Experts of a small language model.
Training: a variant of Adam for the experts, 840M tokens, 6410 steps.
Below are experts of layer 2 (counted from 0) of a mixture-of-experts language model. Rows are named router (the router's row for the expert) and show model dimensions 0-191. Each number is 500 + 40 x the weight over its row's rms, rounded and kept within 0 to 999. Numbers have three digits each.
After each expert's rows: "comes before" lists some tokens at least twice as common just after its tokens as in all text. This comes from a sample of Wikipedia text that the model never trained on. Tokens count by the router's weight.

# expert 95
router:510467521427468521582501562541466512506420472467493538483478533433439524523474499507465491482487499511510515539575378499533444505496504486415512495477486493424540488492498592566534529447543544628463476541477489491496483528508515432475498517550513522496550583599554492533493544535492498448492482531543463527545455488460520473507521543460575481530482501481497547497576483478495473450493454522540535474503424536461514502514542511526583461486549479541515548490516611500546514484472495607475473441452489496485480506458507496506515467481466438529502517563491575548463511416528457482
comes before: "\n", "See", "History", "Early", " See", "Career"

# expert 80
router:451442570546544474430484523527516462476527521560526499502591478555514474509464514541562513553498469545492551475560533554457503436522516460503516475474533511428490447498513544475514531565523497547492552507497489484498519499570487462523532463488596441479455508486567479547501511536478526487564512491506530516576554514554495494428480525474451505477509570558532535480522469533455534531536464539531394542448569477551567484581455524487578420440579477514472516545452607517479437494491502456482467505506523533525498507547552426488548489436527513454505534498506440459548526556539488501
comes before: ",", ".", " and", " of", " are", " were"

# expert 67
router:570503437424478527516537514504571519515492525501430574484511510417459466409475521443518504527515519564440537512580411526441479495489493507516513549522471522557478511554516540521490501463523478541510542552512475459503457492440469528477470535524554507494532545567554512529448506529549529474414527511450484565518503530480442482456410527470499498465431492465488509518493447507480430453538483457449580501494546477474525465471543446521566485527551501446490587537538535483566590435542491534534491523468572491487590509424482499514531482541556508535505477497492549436468573470510481537
comes before: ",", ".", " States", " City", " and", " ("

# expert 85
router:469470516483599520446503511514490497513556439547499537459485520448477499484493500479479526493450530550504450481497373528493491526525506571513524443522462472448430511510494572575554579436519504503521525456522508437517500465503526476434502458514449472516581517546545456509512513554509486511449521511457540555489439528432481436532500447461509515483414484512534508525491472492531497435505447539588511471538564545528514472453538505562489537480512500547490528498501466511531532492455540593616479504489488515509544483480422423488502498505445414541503496562524582552444546418528470534
comes before: " the", " a", " New", " which", " order", " North"

# expert 82
router:496446468551431466425476490498473495480451507306499474491483504555512467529490516487490514499532449521513467478501549494493528544529408454526470444488465482557622539494497456506473448586468478506507513449517490511523508498486503456515562504505433449474478484475421475489513493535497486521493505531518542468480547511446538471474519421533482523468526489524487501536435554487445533516486576497374488509539518488503512487570494487515504486442527524536536393531476455510439458497483529479438488497484427570482410524545513575505564494514535527419490459531504436507502484516513482525
comes before: " |", "th", ";", " September", " August", "st"

# expert 86
router:532406453523478542421451511436519444554470420380563445524537491493553557498558522527540453525507499406459525522449594443459563575495525476510520512563495518489520506550554428559505497534492528515502523531542537517456459480523465529547438493504413491499562526500548493494511478470510497488503533547476490511455539484543492504496439536571517528537483485501407464445498481491506500513512498530502431508390497459446487480517494503479525490534450474477536497479484509503461521525515491485516494520518496538540487521560540571519534576463517451488555524472526352448557482472501495468
comes before: ",", "s", " (", "'", "a", "e"

# expert 69
router:481542541557492443418484538516530441445533513490468450508545459580521497486515549519503528453477536448466433488530554491514508541446493480556445444555556485605563466476541515483456506486492476441508503458490473510487518555544553449528485537556596485499453523446524520523475507447530539440508467511539549495478508496538522479552497565560486495515532522482518498497403516506505512554466594566438536491534485492482430510477510486427506547497509545439444409543485531489531505572509492500377544481491536489470505513517518544442469494492507545423480478447516400476488426491488518454
comes before: "\n", " The", " He", " In", " It", " This"

# expert 91
router:450455460478559460488577469512471495544506468544461524478502539439453560506511477437482535448481518511496494444535435480505478529500511445483552458474572503510534495554524575530466590482510509538508481548460486541509517564521482463468443480505572608444573471532542524516491500494519481511477502517497531476519423541513466474493572525451571547604455443515533472519542429506570468423540482583594462410512557527510527482450485487490528496500483498484486543449472458435499549447550481560560450451462476480485574438508480490550484493562506449518500531551495510505455471528514471517
comes before: "\n", ";", " JPL", " Category", " \\", " drums"

# expert 70
router:475476543531441467537449477510475532473517531295480459505502531534503477578530534572510455536502487511476478437467584510524482519536516479559476447508507538578519492468518430517428442565530513467501489478519488527523486477516526520510515513502542442465434434457478537471459455498478435548532512499497500478456504463454522495487507537576489497525540532487459480511438543496466531534511564508498493500430442464478502532572503466485549463543479504528543387536431461494538513544486512427399593537510525530467467528510479530497518517496550512477462488438506455519538527529471535423
comes before: "\n", "-", "==", "The", "In", "==="

# expert 87
router:557463564494466486539502424512549494548498481498565451488461484522546451468615513502469514522476484477516513472487501494499531433537550502498504560506499496482551544527500476519537493520533477407530549493512460515514511532547566535493578514530567554510491546443415520515531506534532498449570500605500577496477533496422530570534487498444501531540577510495554544560445514487542512505516533473431541465481436540539527475540547513494416533469554465507474495419447563510445418457525507457410474526468520514489466521484475508468552486565532452498570500503533485443506548438467475557
comes before: " a", " be", " not", " also", " known", " an"

# expert 24
router:493604433398531509503469454468448515520519539519503511519463475445468512519546468494447454508525471525492478467460483554494534434510465597528469503478513528573497558439476533561499474497529531476483524524457522492523528498485441494493485442456477518503497487446527564451520401436499538496466562471494473449471477449577508520481480385534469489466599509512495518484468519467500482473501456467494481510497535494518486505512523485512478522456584439479516429471484463502434474547564537474475494496508455510475379448456524439554478523447539594558441460488486459451560490587437487515
comes before: ":", "ed", " of", " information", " classification", " career"

# expert 73
router:536535504485518549529559512495533505529492505564498572466454501359438510483462506500494485485484522562545539526567317553502473509488523541456508475468477502468448483536529584478549550453524508521477510502487485500496486513504502483470519513482499510514547518594509528474487546499512510494442496476515495555518457478554502454462538470449546472459403468458539533483519503472495441403532425532602462530547495516520535482435507484522507494458503485467472564471495476504513507492503505618573472499475510479502580448446475489483447494499456462545504531534489597543464487475510450550
comes before: " |", " votes", ":", " ==", " length", ")"

# expert 65
router:520426446544453474391476534431531468493436435535448484484517481415461517543524479534477427520471513570544557468516477519536514549459495495530519490438518453657552469474540451436519435453515557506455486572466523553482524456543543439481451501504471465476574555526476514487480475458544516479476577475545465537469464513504507484502530518496521459556407457538485491494531529456571506534490456487510501479580543553497507516421513493534476470529522554474589497521514463543513549476444518529481460576514565525519490485470512481488515472519447482513497494459504555555454492524510452493
comes before: " |", "\n", ",", ";", " m", ")"

# expert 89
router:431465489443416521473477512509503484465568491544551476417544516448440533559435496429534457443473534546476535558534406516561498475519538503465496489417517465472504485543485525425534560525533560477548562533496468473547502473517457458488516524520563557434555486501532488519554553480433499545551552478518478413545491466530467505531479530471532460422492479540471531481547425500535480493470483541516430455530563460500498502477501544481497506519473481468572552525493389561600492539492489537539495473477516493521537515451453500442479469461401497539476522501489513558455477525507490518
comes before: "d", " of", "s", " for", " by", " is"

# expert 81
router:573491487499507485510476426504480435480462526474506461464504509499487558490495500515470466470438513452491603434571517479512429456526530500531498523466553463571498505413487471506471499524560503423465489549540465534468452578390515556496496494510426500463467443557471496566464511486472495521525373441482527489502555513454510481400517452536513418522560527477554464525490448541433466481478582410453568435450453454490513493574551515503510482509481488501575524483518518503483524463481551458464464490539438489514461527542466481450492479482489524549481503526508443500506489562521509516
comes before: " that", " to", " for", " by", " of", " in"

# expert 72
router:491515492482509488456468582527451537505433444489550485540524493486545474437478488519515515511517454500516486501371556441439528411531535483560519457417439485481491484562459480569476494563426531559531444466504532459550496572520439483447504521465471426486439476530562557541489512491573480542483433510519507508486545542505511477495499527527529465482509498522435488510504520491466534571548520570453489512512440530468411511481502533482496518551513480571517431473504590556483472519526541477524514563587487513473467506503489584546522562507480456456490442506473435519548482584481468494
comes before: " of", ",", "s", "'", ".", " in"

# expert 74
router:563555484481500504468550465498494466509456576425491504551478576435534446495486441538481519551581434473500492437483634507479572443504502503471540465522452542486515482431424446591427504460487507545475503556550496500511496510452508427493525547483418508531523510483535557478506506496510535493501513476511488526424482441538521490531443487467505511551481464552506453499509440505565474505514518560479535446407470499468390476574517488517500516481429590513510467454513506504502436450503482483496529501479473467536442472458544563462518461509494531546505501487459442512531416523542530481
comes before: ",", " (", " City", "a", "n", ")"

# expert 57
router:464444501529450553483511497566542510485500504518402553493499519468474467518423507504482484491444521569490481424508404537485508478546488497553447501474438440559438513525501569512511485478479486559529571495454428506536516543543475521493523498494461446471545571520450468466489540522556486522522584446489539554496469466554435489496549522478522543506484444472502509496489554494497449454469489599505459548499567516471513526463526484568565483471552442461499582486542607493433511431509486577559579527497514434464549507435508473534467508500487475486509490549534556429483550472516518525
comes before: " |", "th", "'", ";", "%", ")"

# expert 83
router:516526477469541422459496512497503461520541468375501513576496455497531483531522506539528471512475456516531462543421581489524568454477537489558523439547558530508496496494466400534430431577466491435465464519465479479475559519514443546545463458428461477489457529516468534573482497530564512495480476467524539403494443517492520530418474460528477536497557551558478503495533556481501501574466567454470509500561469473515502547424525531496485544518554516483517462511470533434545510521486465479458526546448498516460415512457466509535535491479485516486456456507511383533522459448494471501
comes before: " of", ".", ",", " in", " was", ":"

# expert 84
router:466538495550498562509542578541542486521449508550515549480516457508470485435431471474516470486558588490440531455551376506487445520536505512466543421527496526462508501529491588534540507508534523491517494466501472488477482467557495561438543500487439507521462564520548488450475517537440518548415564497448484544463483498549505487506533547427512519536558467539555546464563480442523501420521514490590506540545544513522548475517516506511485440464489461511555537453500492499519499510489490476526462485480512534500624495425474593509470480484479453504556516523532583537492450516513541586
comes before: " the", " a", " with", "\"", " his", " an"